{
  "experts_per_token": 6,
  "activation": "squared_relu",
  "balance_loss": 0.00865,
  "balance_bias": false,
  "lr_router": 0.0013,
  "norm": "rmsnorm",
  "tie_embeddings": true,
  "optimizer": "soap_variant",
  "beta1": 0.95,
  "grad_clip": 2.0
}
Below are experts of layer 8 (counted from 0) of a mixture-of-experts language model. Rows are named router (the router's row for the expert), up (a neuron's input weights, with its number) and show model dimensions 112-167. Each number is 128 + 32 x the weight over its row's rms, rounded and kept within 0 to 255. Numbers have three digits each.
After each expert's rows: a language model's description of what the expert responds to. This comes from a sample of Wikipedia text that the model never trained on.

# expert 36
router:102167169093135070134188098163166076154147118059121107072126124109149161122135094169123111138132144108098120122164126159120094067114107162114102146141147158120155125075
up0:139160056121128113052184097117156125104104134098159055142096134054114149104131089117089128100149092133115136076131116155067086090120079108154122137133127174214122163144
up1:129066119074114162131091175132146074183157110140107128135125105145161139175120164084121123086096148081116161167076166153167106123132133155120113130146155126083127090135
up2:136117117102037115149155131160100139189089109112172177131092122140102118154206157134183159137096155161142113170132064175094114141139108098138123158151151116133097066186
up3:137158121137095091144130135205157116144120127150121087113137138090095155137094141138123091098158184104127126142129090110142120174101152130131114047135115172123091146155
up4:140194170142127168140115143161138143135146088088113160126098126161148125143157109102148079089175085131130173142112088167146176156099114162100135202085153153150142192151
up5:110146110085092124124133171165221131127093163215130142150125120133114196138095141142140107122156182122174136123177102131087093188118107103102128176162128096137090102133
up6:128170133118085118141165140157105081197132138124127128116205125128147115132168121133071113116120102142147128136117156151021139164085115098091147145097097187095139144123
up7:122145107127103115154168159154187158174125181053194097138141090111143147083120144130158176102090143143139043143164122135124136144093107201164090110119134203118104123146
up8:119196131113135113169149150121057060152149184178124105083195161122196121062131059130136140119146123130121095163122111167143184146043173142186112124176145087076163126108
up9:135104194178106094196139153175108103116123169160154123149112182128122149101143136115184066114120151150123104115101117148194153113136067155165161146119180119122125123135
up10:064138204089039121110090054109129119076125151116120157113150076124134103103163161119066138123133141101150149122118154053107092134112089135098101192089136171121174159108
up11:056121114131111089132107191160087148176155102141143079083128178096061122134157177119131063098122170132142091155093153177123109115185119114100153082130117105145116118127
Description: Mid-word letter pieces. Inner pieces of rare or foreign words, often with accented letters, e.g. provo-let-a, cerargy-rit-e, Česk-é, si-è-cle.

# expert 6
router:154167125168141097116096166076117144158114128140224087134105140124087076133092156119163113109140106120131070139143178090092170174159071180127139159147127182124080165129
up0:122138132135127118177120137159151140166103150163166118125153169127164118135134122131157140092158054018181127094173148086094133109123125148112179149147131082090171174136
up1:134108140169065089213141142131119110119126163140196140136127116112137112148180112144141083116195070173125059140151107190148102111164096202161151177157141156123100106232
up2:120117150090132113095135072120144128150191158097132133114109153127157075133131142073179112159134204089139102139138118144070134198196102142172075079093171164140156156120
up3:149092182112096144171100158119124101112148104122191112174093127135032174173112127097110107106160120093124105095144081116111174112102078169144094136145139141180121085123
up4:127097119167164134133172096121138078194136101098086145140085110139135117155156157063158121139109137157096103130095142112074100155117130153145141147105149105055115128110
up5:158080100128131145075176149124098136158136158169120107146165117130162191145117089074118165166142170137139122125108128134132115069109156136141085145139175126165121154177
up6:075104066119119113152087151081094090154087165120167059150141117129160112120121112136144127102162081122116141154134148132114177133167160125149137148139082155132092165188
up7:115083123155204135158129117079136155117115153102103138134116151140130236145109145076124147146151135156161181127162147085143144165124115172086119092126151116138132091104
up8:163109131101133153097144108151124123185090114153177126129063054107203104116174138089157154107165073111128203117123203099088089110115112118155167135106129178044179122132
up9:150126145110135177084142161111189136195160109150159111120108101153097102114153106112136109066166119115138111124132133115140149121090115146103208089124154119105113152143
up10:132160076146121147130143113137106141155139122095119142106160122069147151185142149097123158079132105129098105077150211159167134191072072161130116136177140104108121117169
up11:082185123131126122176184146120153164128111141091069102104108179142104141057178125081140172127182106094169134067119101154116067156178213128148117124138171097068091177153
Description: Paragraph and section breaks. Line breaks after sentence-final periods or table rows and before == headings ==, plus sentence-final words like States, date, season.

# expert 52
router:078142158181117143112109181080167188151110134145146136151114091131088123146203147130145138142124164134106055117085110151147119159160063131158210157160161161124150147123
up0:116100154148135134145184111125135123080031109128157170097123119128096088100077134174129075116071124066089103144151137156092119150098168124144101163075175117149119125101
up1:069178142160104085132128025132146140139135209143113181148194146141083202122100102128138154106121156165151114120143167082098098105095124119175172174122040131114141114100
up2:113096171101118140129089101158132109164115162101188095102108156112123137101152211098130103126091119113189148097135093192108094155111121118110137116169093156159178105175
up3:139121124134114084109076107146141120091178081131123123160122106112076082087156109134123132089131194144147080227100086168145077156131111114119134155097155124121142167133
up4:116080115092154079135126140120104155143123175143106079145083097123047187089167072102114102137170135134056080159132104088101139189154175070098089138189151112094090123086
up5:177132156121102137121128173129088124065202069141126038122146156079129168128073171101168142192076148127169121122112127071105125161093078157117112140084143154099123085169
up6:140138142140121175151134100160161065152079168153095114123108119167056120115122091112171113076140167131096103141126069119158092133132107090134132100200162111158156084117
up7:146074130111160105111127175113158169125104166085106064110130126144191130080157103128079113093109132123130113125151157110135139161112106077069169107153119095105160165055
up8:113070119151145124148118097128144117134095182143137115068172080149146135135149104132120115116112148120180150163101148126158156083163131142108154140130109098141158152148
up9:126156071113106134102120112073147097086075104144133101179185112104122145114121133158148074067142115092107102168145157114125073151109082173181140182137121140127164167115
up10:140151118154120095133066142123119107112133139137103138160116091140170183118203194125131108137167130085151159177193089102106147119136108233143104144076116105110137070106
up11:119121131113091103121123119135092096188112084116128122111125131111117135078089086194149102063083102080134104069136101138098131221113089137167163204171143108159125145102
Description: Name endings in running prose. Last word or piece of a named entity or noun in sentences, before a comma or verb, such as Argentina, company, airport, (moth).

# expert 34
router:138139174213132135136139103113161098156119106212106139130136134076138075169118106050140125156141175130070144115144138163138166167131108198099159129110090148139157121085
up0:074074082161111122138145154124158098115112121099114096140145126090100080102089095085160099103147133117095173151188092125135160150094191148128175123153118173190122097184
up1:081109194175171130135106145097111153128113130094152095104131147097103152153074118093111116110114115125090123149078100082170111178135085196119108132130140143124118161074
up2:113119170176133106178130051102101162134095154155156120137128144083155149157152078107122113133105081093138139138148080102124230132143068123113158103114137149078068061131
up3:126166145179099104135151101151141133094163178155148105102172128108143044166039123118128123116092123075095144138164102072151125132142136198173104124108124080108133119056
up4:060175099155155152130103127117162121090147170153146139134139079094166119141106101126112109115158163136122094139098207083136187137114138137158135123141081095069122138127
up5:198142144167135121134170171143095111158114107131097189123151151092138125148128075109144088147102107198146103211179044147123153113121076126145101100125149115117142130127
up6:144135146152119128168155096120101228162165071121133135134161168096110167131174124090128125160117174152149092125126121077123184153159176147100109087137168075089099134178
up7:126172098099120137176135111135148132125100158097164107119134115114111107113156107132154085100153170085080156129158192142106074107171138178096104133213146146147166161140
up8:153090128062092149160141142087112127137101192128124112146070112161085081185156129093180107120099140143073116093126127115104115071171109113139097128064095174102128126153
up9:170118157142139108097136074159164125101156170132146106141147082097105178119141115143173090106145134158140077162122152131138177205153130078139204115161176120112174135087
up10:130093146154121189127097147120145097110116098128121105119119123174062140051046052116058178086146099138121163097120141144131172090144135105097159191095133121108142167144
up11:177155144113112131102143160125133147108169111179139135095167157101138162158134144113104145155132088078114130158128079128167096171128156121115176191103107226155078138162
Description: Quantity nouns, assorted words. Nouns like number, variety, amount, type after a or of, plus route or highway words, letters in acronyms, domains.

# expert 53
router:131159154129131172163191101072099114140134110095144132113135151099105119155099144024175115153151176099151080133095105111115124185127155190198160156120114125139114127131
up0:091156158073103161093078171170087116116101105141161090152138149148157157123175121131101092136149056105110104127075073109209151124165184126130117124136130144149112093140
up1:130165113114127111131128155109128146116143172086145153182118163169155184113158146116112078146118099100195120063145167123104110166112138136133107150160122163105115196074
up2:164173178076162129188137143093131105160104102114144131127114110115158112106138129056075087145182117143156146102086188111074102123085153097152118101202136173118133124170
up3:142105086134105146187179182135107154108129144141148110159151083104126066182140149127132090170122115155133121159107168151082195110173121147100109113111116146085148132132
up4:127140108118099126108159104122141146139094096072111155085103148139129161139138155064142184125167102129111123107196143135036113119121094185101158118142180111074144077144
up5:141139091132159165109102067180129102127149081114112103178117149165112096096091121119168172177148152127125098163047092090133121215129135161127144134137135142059115156170
up6:179118085095120175195137057107119132161115124115167123155121149110090118095145141117206155107108159113177126155121067114136105166098069151174145154135138095109118114145
up7:147110099077123147168130036098156132077116121123097114120110129151149130109143181112221086097157146092137097147129154101117116202084080124154128165101073134140126134124
up8:145105095088080139130107146107132129184135130178137163108160116105164148134103109098150116162131127109179131100128020107107167191094104124140119172125106170152097104134
up9:175142108122144169127169146174124153183097165156085106146140144182117081119106114169154065101170186141147127134109128046086151139180138199104136130144116122169061168138
up10:153146112143153188150114084141129137156125089131150144167123132143175166183124120118127147138118167155122116061128177087085134160132124107107165096131100124112146170149
up11:142078132121155087136066109129118145162123111148099132127126194088148147180057165173141118126134158035142178110139139118107127116141151103079082103137137130145124134144
Description: Abstract topic nouns. Abstract nouns and nominal suffixes naming fields or activities, such as development, research, health, -ization, -ism, processing.

# expert 28
router:114149130081170169187117165130139106144123151161107109052146134116165136107089183132129156132154143139081130144103070156148131076079143136188111091087124170113055100119
up0:146092118136097123141155118114112138069124141175110163076143120133089163072090123116118069127141124142099166126139072104165127119093159095132155114119118148074145106123
up1:097138160110059090156135108092101121196122195076103142093132220087148149112097093137143096100159144141143077118100176132141076139126117094117130130133144160150139172160
up2:143122077116100182138157189170176160126130154106124097128127067129128083119128157072106144171100121137084088165144096092164091113108135131157081164092140100146139121137
up3:113114142167205217149089114180109099106166123183123112157077150127143156115209179154127105093151132127110133150087128154147179120066147113100152122112126120136107166128
up4:129125158116161093142105069156132095102165127114073141183182121120165146115076082135093184093101086143120071119113084125138150116147124134128145112112098144073147117151
up5:129126117117148157094065169121121121106119136107089108151151148199146175124182127177124130118139127110110096106086139116103115131105179098165113197161169168151176168166
up6:136188159126127098164127151099130089201121070142140098100133193151133135135050119096152138098128122142131131096143123111115192064109136146146175119117143102121138123062
up7:138168118129128095109075093139057067167192105134112110086155191069154072053118126124118118144140098065088140119144152108126075143168131166142133123121147117078142114200
up8:184161129152081153161198144135110125143124113077119157126109102127154085134132155131121113073114117168161092131132066112140096100105142117105166116127167106151151182157
up9:126080155127138105165125188117122155149158112155125133129149140093122176135116076110108118107184183175154096173100091139100091086082077113146171084122137106160114119141
up10:146139121119115094136151199166114112096132155159098166154103116135146171121113104093155157139154117117152096135095109164124108130106092139158156104115104135091072219108
up11:102082167123107155145092162070139145121150134088152089167149155133139090091173126074065084151138183161149133164197099140139103100099140155143096145164120184132126125140
Description: Foreign name syllables. Middle and final pieces of non-English names, often Slavic, Chinese, Japanese or with accents, such as Karp|ov, Zili|uj|ing, č, ü.

# expert 57
router:152123153121132135125137110135135140177136096130095174159142140134159224106137069102192084136145135137121122099176128152105130156116154160133129144066115120086095111117
up0:129108155142137085167106137096166194106126142151109113139126109114085155091085102137138080119170139139134134169121108140049067107142147149114086206124197167132085078175
up1:145094121099165084106111052121134106071107092075137133137149154172177077129106132097100124124143157104083119096122224114077096099132171126130155154159142150109110101135
up2:124082150104150194134056126134103083156169127129132099144153130184148152106161093104144112116109120169139125098136109067082134133149128113160145133137130065098138174138
up3:142161188149160103118150147070113077080162116138136147106142116164203058110114173114082084148122120181138151093120138113132096119094089101106157137093147094179136099123
up4:145140094093095098123132095078118125165126128107119180173137131091179184159104168158129097112085071191150126114099137117114179096124113149108075168133092117134108114162
up5:117085151114115107134116059107121160133107195176096171112112136158159140150132080130092084072161088071180123132147084100163115118112134174135144156136151128119094141070
up6:118117140123159094111078146082124093165185077121127149086176077113128131148096134093160146116109114064114076120112183135155110129127034134162114193064169119085167130178
up7:161098114093125125141160127085135152141116105087137159102095124161092139137097177108177146099136166116147128105182150158128094085132126118130151173114119133097125167140
up8:124120144163087141126154200154115186118131140092073134089166114125205172172163139085134074093139090144144088147158142101137176143131175157090112115119100118160139141123
up9:085128153130114125128116126148136150100111147176162108169124152112151169175115105098080175139132109123128070115164125115109119095127167162157163106163045128173065162115
up10:124118165100174127132103120115107198105163139091189184097157114120145178174190139158107112137136101147093106162130187176100096124158141116103110118156122163093099095164
up11:165100072074166151142118151133119178137139103169149142138070121101148176096135132133083123079177097108140128133134097122105093101173114210131143139101089128046118086082
Description: Spaces, symbols, non-Latin script. Bare spaces before numbers, slashes, hyphens, braces and Greek, Cyrillic, Arabic or CJK bytes in chemical formulas, specifications and identifiers.

# expert 46
router:133051143078127106146083124084168063113113074074096137136149168135083089085160166162137142126171128115123146117148173118164179135175078149129162122131117048138075129120
up0:167103065186152163134104136143141109124115073090152121163111123140152155063130166124100115133148127087129108137130063125154134090189154153113114072126107125174181133131
up1:124084122113111155093135118094124128105161141117122104125138216161099113151116112120190133129148105086149116168089134117191129162154103135082144143106123113116224108112
up2:115144141157155094085142120150092096154153125132091147125124181125216158103154097079126132114125190101128103125085115114103117097187138110130119066075063187152082153068
up3:122040067142164147173126148163119149097169060111109141173146087131112061136147144099076125094144171131107127149164129175178128091162158084147063134139107142137046109165
up4:119088103085116117170134124123096116155118112134082093200138130136136176134106136104091161113160152154122146187086136105150100086141107141191131118145110066121156179119
up5:138068141124080102118101081182152124103126113099114062131140163123166104168101087179166092091107090101180080141168184139182177138099138131108124109102151131076094128147
up6:131143195121135112108124109131068115132139134151078155086214123121123132176128126170124166103088119180106147154159163108091136111091101071078178159104123125091112155072
up7:117085088219151154120152212133145148111135103102094140123155140111092101119125143162125121127144077126171191168173111088071118100150095161171137133129122145154075113162
up8:104127117150124129153137182146170155143113122106115141167196140173102071169147152154086141105127099108151134102154118062090078140155115129147179110157123094086115140141
up9:120079128133133131135111172134127144160145155096119072129116191111112100115167125113120072107141134102162096194126191158079102157172093089106147181161113097121086144144
up10:166161080085104110147125106167149194078100180068138132122125143151081127185173161102175123118142116108110146114136122123154140171165146173158084178230099145129188103097
up11:164110184113115168164110109060134166100150135131128149142169077164074190084112145131159082102133103151163199084074180133161091072103120130132157153109158060082097157133
Description: Sports team, place names. Starts of football club and place names, sports terms and country codes in match results, such as Southend, Hearts, United, Olympic, SCO.

# expert 50
router:127090146132136127129087122172193163148106108146175103122157108117095139153129102059163092135105192130108051156068116142141096137146138116143124194180143147124111150070
up0:144135182142114157066107120137136139094161079133184155142158079153135159123097121112089088122085174119144126100181076144107138132169130137097114167095173131171091111098
up1:139095154110084162168147115123090160081122080166149115146145147098122146076070126154113155122158158143135162153136155160143106147105158151152140132076179163147114119132
up2:158079163195149151154116110119183130142036125146141146089135109101117094095154128100081127115187139150121124120152140070079102126144109090177164150146162098130095127099
up3:083142169100138141125182174094171154164119146141119157116201110138156154151135144178075116124117133108135067160155083106083132122113116093185203110130171117083089168134
up4:143080124102141106105096161119087115112128109088074156164191182121115162079157119082145154179086106162095124104140111115160147127105123163054107069162096157165144151085
up5:054128074135116176159114098166194111168179125156128163130142150178144144135138096096133123133104116119132141113123141124082111082153140142098153148177145171112116150136
up6:151161120107104104129169096150146054141173115122117105100164174159114143125172093073117119104071137120134081134126091126083108135161113101129166196119045134149113143106
up7:096184121121158146119095124088126132146119098147136160110120141146118173147071206128123070104149161152124169143120098129167127141130148064078115121088132163091158176172
up8:147123155136163129135146100095167141102126163155057140129107166136055178145126101138141117099119141188128163132090119091131130141177152131129122078123061085114137089097
up9:089100138142135181076133146168137131161122125138170122094137088102095148134116123170099103083120138092185172143220146104089167136134160148093117171082041166107077092082
up10:127053138062163080126108108144141108159086119153118121161118121138165055122152110110159086073086203109108190124120102108118126121156096047183161133127129109094194102108
up11:078142118105103136145144122102127152146083150152082140129129129181090101106092151136079147108117086118168083164098163151158108133218187110117108164114143184128088121163
Description: Plural nouns and suffixes. Plural nouns for people and things and word-ending suffixes, such as students, players, warriors, clinics, classes, -ations.

# expert 55
router:153171137121158155131149113145129087113154100075114141181156154130103154113175073116174090131128130114137093117110098142116160111147144138157103156102110162112157102117
up0:132115098081161159167157120140125136135160121076144086141158173061102178147161159055138088128150125096116100124132117120125134166171132151152065112131129156178145188115
up1:121091098126133072125172155120178173126043171141133100120128127147117116146142096171139187110123092129096127131105053141143150117132148186110231064091113090131148182065
up2:149163107089134134181200173127129180108157118123136169163053086138185117181182141147140105158141120104110144095093079128102149114147160219109106144118122107103106148146
up3:147154145108109154127172147138065054125161114169100096111159131051106075136072153126129106146125113162234122134151139114133152129132143085151058105097112113111106094112
up4:144144098078141114221135104149168083113083107125115156145150098114111134101200109055155206116088096154153097124185136105089134078129119078126099108109113189084142150133
up5:136142137182151141092087098140194138119141176105115168173156112136107157143124128125084082107115117105147069171114130099102154165094174102118114122128151174210091056154
up6:086162129080118135113090120112157093148106108140127116115124135135093135118075130093073127096134126064151173101102101135101174157153125121084174122142128148146138128162
up7:116102113099171206156108166132138098180158163193105154192100143088112163163133136072100106111102131146147160140127110140088141143116116058130075118079132112120098095111
up8:140161119151165131185221156114107157144116085192154094215132166118170145092174056139107083127112104156114059089099054107119146177158098147123102119198103108131129118139
up9:175121058120115151143127090107113132094092106102169111125130194146134141135154132141104104126123109147096130107108072142118133135130136098126105059157098163158219089157
up10:156214160076149093164145115118162132145115134135130111109067062125149132193183106103123075125101179144145087112117138105145119051137138101151125104038165122153106140176
up11:109108134155128119074131191148120069091119100168176146170120189070153146064122152095058141148106137115161102112120056122133104118163144099148149139132126120103103109123
Description: Word-initial c and prefixes. Opening letters of words, especially c and prefixes like -c after pro or non, rep, dis, inc, comp.

# expert 37
router:080167147109112105100115143063151160169113093124108101106196139100075112134068207141142146128158149157160130107124167147128165191150098171160104075140141109191091100155
up0:073095124182179144144129143144100140109116096128144132132094130125123113182164155103082132092107097105147111108138128107117156136142058235143121108157100108167102082125
up1:121108157092124148173153137075124145096114131130146145137130126077118146160110122084098124109171147091132138113109109154141169111123098147153064122171076164138091108174
up2:120105076129095107114096140137098144169102107132105115127107093123222132110102140132106131113127104111121130107162154170119117141166057141139153111146141161135149149130
up3:097129162123103131135153080138163109120105166168214114156147099118108138157138113097125155072126143153144094128205176177160142112076094084158118149122129103114088073103
up4:127156189136117155117148118157152085131133089137133084181131115091131112053132092161119120083113100145202106059100171089050093127135092153181145101132132133175206121127
up5:124096111092104105120131166162094117152119070118121142161116165147146081197109146124143127171120135082131122127102085104067140127102160087145112106094193136143085133127
up6:139132216103099126116159105134115105125145130084161192131045144107175133135125217152190101105158097132121141163142156113140133143170123117166111128164123112104158098160
up7:103131161100149123126160142173170146147143091077151110134128133129112163125170093147123106121128078063179142154186156097114154130057107097142117180162080074175111175125
up8:151104117127152137176145103135119183197190159114123097113097150145096159161089104116141137149153137170098164116134134086134185127118123127170139125116122159077114189175
up9:090124137136113078123150121139125049168121106056117078087163127088134120085119157102183131121085118139083155141160137083136136157167182204106195143150150099158157151188
up10:070105096077103131090105104088122099148147130111179116073131172110125123146088079149156099039163135086134097040093144158111122171124131118109123171154085112151149165110
up11:124097142090123161087150093114128161170130053118125099181160167095126173145073110058102142147131070161114160187110099173113128048139158074104107107116083139150124062147
Description: Institution name words. Words in names of organizations, championships and places, such as University, World (Series), National, American, United States.

# expert 5
router:138108159148121135145157055054063125097101123093136144102097188099118139089102111101111138131149159076133126134155151144159093121133103133137090102133140150170125134128
up0:110195113081070159138158138131116165127103125142104100057153144103125150089144171131106166130143125153137135143101118114157135124115116097128107104088151173107182148160
up1:158148118183140105124092108136096107152142145068180080127120049078097116132152137146173084134148133186160142142172098117107117122093149136087128153149104095178075104126
up2:171147153128142195099139131115119141077123139085176149091119154096145191072061124145071125181137126149123053203086176160107063114132158097085146150122123125083128122124
up3:112136167055138143097133159114161105121108146081175106097127145042125130155139165125186129140116120077107144064095102100104144166108077098167102090188129118168179125138
up4:125050164109144159058142140161128108187116106099154180169080134113117164137162118133214115131073155098154134182154078114098110129105139126147174121167159123128123137080
up5:140115142143171138172092174141068158070125045107117106085159165077108103159110115164151127137107159120067105186203067152120108119143104112160088127113157130110104110166
up6:174076125098173147141108093128102144163159098109124151161070190106118150095093121101134166119098143118135122135086149060106188101214076089106059094098128170133120086147
up7:082144152084120096099105022069100139166133140119099166120123106124156079164115054102155114088169146156157186066119107087147116076137154114149121074096172128143110090137
up8:129134087187172055086154102150117126159180093146114163157055130153196177113132087120189145129077099113163079119093172124093182175090116123119106163123159118156151062124
up9:137147130154171085131111108112116124142132113132107132195132093123131119168116071100104160122106146063086096123103134080155076118109172139141138101132129130122073123147
up10:177195106093131134137123081103032150067102128140184165108134158136100126193087132116123120124202089153158122154176142154193144158160119162100161141134064124083123089126
up11:152164140107139156102063101158150110115147090096049098135094138148104107155129082084099077109047104078138071127186101104040106167136124112136165091128159116140102151166
Description: Descriptive adjectives. Adjectives and adjective pieces modifying a following noun after articles or of, such as early, same, political, unknown, higher.

# expert 48
router:120133142121132119137150110140126120133120122149079171101169146105156110119067104166070078142146095128157178112151123130111143100087104123133101124075077196130085094107
up0:090187164063163161086103134094099136062194128119100157112185154140193108191143131152108136127068097133207161106188134076101122128101135153133091121143151145127123156123
up1:114088077146185150104072147139083141068133080098132175158196154072155178083101102113109175131103089147095099141102106151057129172120094118127121098185136159168193107099
up2:163131104154126180167154184117075144120204109111187145158148143114158127160130131113128185116130164165082122185095103096157116128118137141105169087142196127105170141140
up3:145083170153109106135132149155173144141161098098086157108134117107115143183145153084149069071152158058118135124135078149122119108113116197165116196117115104107166125104
up4:075232099131129152179156158109137132108177079107119170112134107100086104064073134114078115103136117138164145110158100087079169125119100119095153147156069124169090137103
up5:131096128150160178153095131153130114166138088162119106088159089130142090088149158158122177094142078127147086119112096146146136190038110138114113108152098151128090154151
up6:092166133151154185105097188137108197068116113104148133072122125185115080106153085177100142093164128086134145111078149098181139106157128134127111139133080146092134116088
up7:152150105131084120149127119109127127123113119116097141064093111104069110120066154133090132097061095143143136100154095163133109067145110112146133154100102149076101104132
up8:141200087118148163159094100086100074185149189098124134113159140136063103085092101133120083118141096100072093131111128101082149106181126127173080142143122152120129105118
up9:114136123137087147107176146093125138075189121160121193169162162132074113181117115105110106115099180128160102149112140148146108085070144190140156169087093138201059105121
up10:109118075101141101091156147189115125152116151149094145091130102149159117139140116136124118114211131131142193133151182075074081100130144125132128115115135100121109165133
up11:107085166102140138152143050100136147157158105127165050137172112095160095130102141118129108164149112099131157105144113092129123172100121101118140155112079092090066065168
Description: Capital-initial name pieces. Space-led single capitals or short opening pieces of foreign names and titles, e.g. K, Sa, La, Mon-aco, d'-Orient.

# expert 3
router:156176129147119186053066182116120161164137118089132106124110090138171120141165141147138131135139183158116087144099096136137117136132080119169155109147172174127175148097
up0:147181108180153102166156134148111130163114090149112119136163144110150175087163135090133122148162046153151150192124158101135165158119134098133129080141125136109120121096
up1:151069173120147132127090137104153112143131105103160095150188110130178113170120090117171135156129132164094149159153139092091113088167091137202107162106155086126126152136
up2:121118129109113152087123169176061168139110169087097082110141172135172162109137165094185193159130164108119164147163101096074103109101135149209117140123169078111187176186
up3:140123131152103173154141168093174111080113139079142117119097163111157135052113128145074133145171133128102097159076099084123123165171092136129124094159108091101117150102
up4:186197113067101103116162116146087182103141180153124147107098150123155113047135038105128106141126127138147096095153167140134088139114121122133105129116146126122108124109
up5:122145079152084150103079153085127186151156171120132161130115148129149098139154167101085147153144101112134152167124150024143126132127118121107115117154146106092166132144
up6:104091101111090154135149086183124168171124171098194108137085122144074128122153168143135171133149104117127141138138112133154117136131100108095135163089147106134116133115
up7:141096137082190084155129108184119108104164142127100118075060081179120161103120171178122106110156130105127136107196124154114203129119106133105074087126147119140152149078
up8:207182154077145148132138129132119125194143196100060173123133134110189154085125104117122143131126153160152108141139114129109086156105112107061147124122159061101116160133
up9:113168129181138093120106177109127130137158149035153124140169090137155148155067080134096093139176152144152073174198121114111064154116152165165077147140168112098161161141
up10:154077101132138128115190098132146164064136083132159092113133076131129099139128187112115192187118112110120202177106097192085098158129121142147107111163091143150091137102
up11:123100177154109119149122159156127119104201048155152046104161110148176124139148109133103209164109075131160165153130153167136167147118131159148102121159099147122151130069
Description: Surname and genus endings. Final pieces of personal surnames and Latin genus names, often before "(born" or commas, e.g. Smith, -ović, Tor-pedo, Micrur-us.

# expert 24
router:154141091113084183115147148097096111149135125106199140156136105175150117180151096128183117125133162122093116146118127121117062114115099140120142150169192149113159143073
up0:134087124085135117169127159117109130203127075175191144068086088137171129175113126187095147111161133122107111118125104120178090128102111149132149138131131142111098124138
up1:170119105119125129186100081110108101098074112153088188172164094122155126136124146159125122128152109128058119104072135133131125083141147152080154170119099131116129126112
up2:143145113114120138108116171119075088150110102155152110146129156207127169187093136108129160113118160105104189153100168133114105099125081171106126096146144108107137144085
up3:188064151061132127156162114122201092168171153145075106115135111176172180144124107101156134110159157117118145123165074077126128126117130123158117160132118171152137146106
up4:057161157124134119112144106133159068066117154153112123146129084112124096151147127090166141126152138115201114091120088129104076132099139160132104147087089140060153120121
up5:101156141081096149148122130103158184127067117092141141121098148053163190137130103098153103096147100121112062126130105107146132156111113116140142136112103163099153153157
up6:145116132107135161118140142071060171151143062138176138166154131129097086137146131068117092088131103160182131138117109138112097140151152135138075183113078174136145107075
up7:143124104148136161128152104087152112107154190110158159140130059091150146129156115130063095143135122088092168146116161116118076091123123178098166120157196103160165177116
up8:172093167098099077146125085159110180147128110070140156139112112104134164150142100107126144137139184109143151182114115118145134116087149108141098144113206155116118210111
up9:148124105080095125135155153108106094129173160165152168114161099154124150125105147173129130154134108108136058147139100179152091153175128093113089148154120161107067133137
up10:128179158138123127101183139131114184114102185126174146156113117165106150155124146138121068124156069107079107131123119137127141114125112126102122163111140100106157128131
up11:175126136099131196184102119087166158096104115146118147123106162098122103081174129112062088122154090180137179167146100151189097165130127123061146106128108157164146128141
Description: Noun endings and heads. Word-final noun pieces and common head nouns after his, this or The, e.g. the -idae in family names, species, station, career.

# expert 54
router:109134141060137155121129136160160179098154088134098130191100143152058181124132070115086185138128168153125138121155152138080147112191126124095121197116139141119165117113
up0:126103163106158064051058145173115178145177082111129116141192179105090103168109140170141180111169128092102149122107097097070181120142134130131151134166131132105104061120
up1:139105156112106153180108171130112091132131110134174119122114078100117131148155100148126138142152110124124152147179121134127129144143171138047137144158140161122105151091
up2:112080120112115140159057101173177179043169120127153166151185154185088164084190110156045185116115153121133131135138090131204134102134153159108168171102128138084174089150
up3:095105147127121065127056091142102159151182121193100157152105100117097057101092127103109087128066083086092146108169143140093157136145158064122157133112130132098153154128
up4:108086100161150166112204111102141144148105097100093127156214140164116098139130115132097136083128153121121115098118065091138135123192161125070128146137108110116126059176
up5:175121201153155130151126103133108149162164140186168090118164150132082154135160116160128111135095146090164090106140109101173147137143111084145145135109125111067143159087
up6:175100118175079108115181143085149179136170132155121139192034137128100150114090114127117150131084124141106108135104134112114163142178130155141138158165124122210066146092
up7:075127140134129126136175119109129204098157135112121130179158122168076143128132154107146128131125099149123147147158146133117130158158084111144149037161132106118151184157
up8:093101169046101159150178141150152107109117083127103161121116120172116092126145149182025127090171176106154173173109138113126092095179132180100171183186139161135104133169
up9:113173101121150146143125149167163144123097112146128142122090169114058165114128100143100160058118133079164096091097149125127178091151084098169122170129156138132103076136
up10:169169119096184180130062086136086098108161151143122089149052208198120130138120172120154118169141124175184136098190105125103159097142139151163111084106135131140141191143
up11:082148084123077114099103142107169142145137149111134123092158180162154119152143092133121105135127150082136139151141130122133116107160239098104070094061115140106137113128
Description: Consonant-cluster word starts. Opening pieces of words starting with consonant clusters, especially St, also hyphenated -st, -b and -w, as in Stretching, over-stuffed.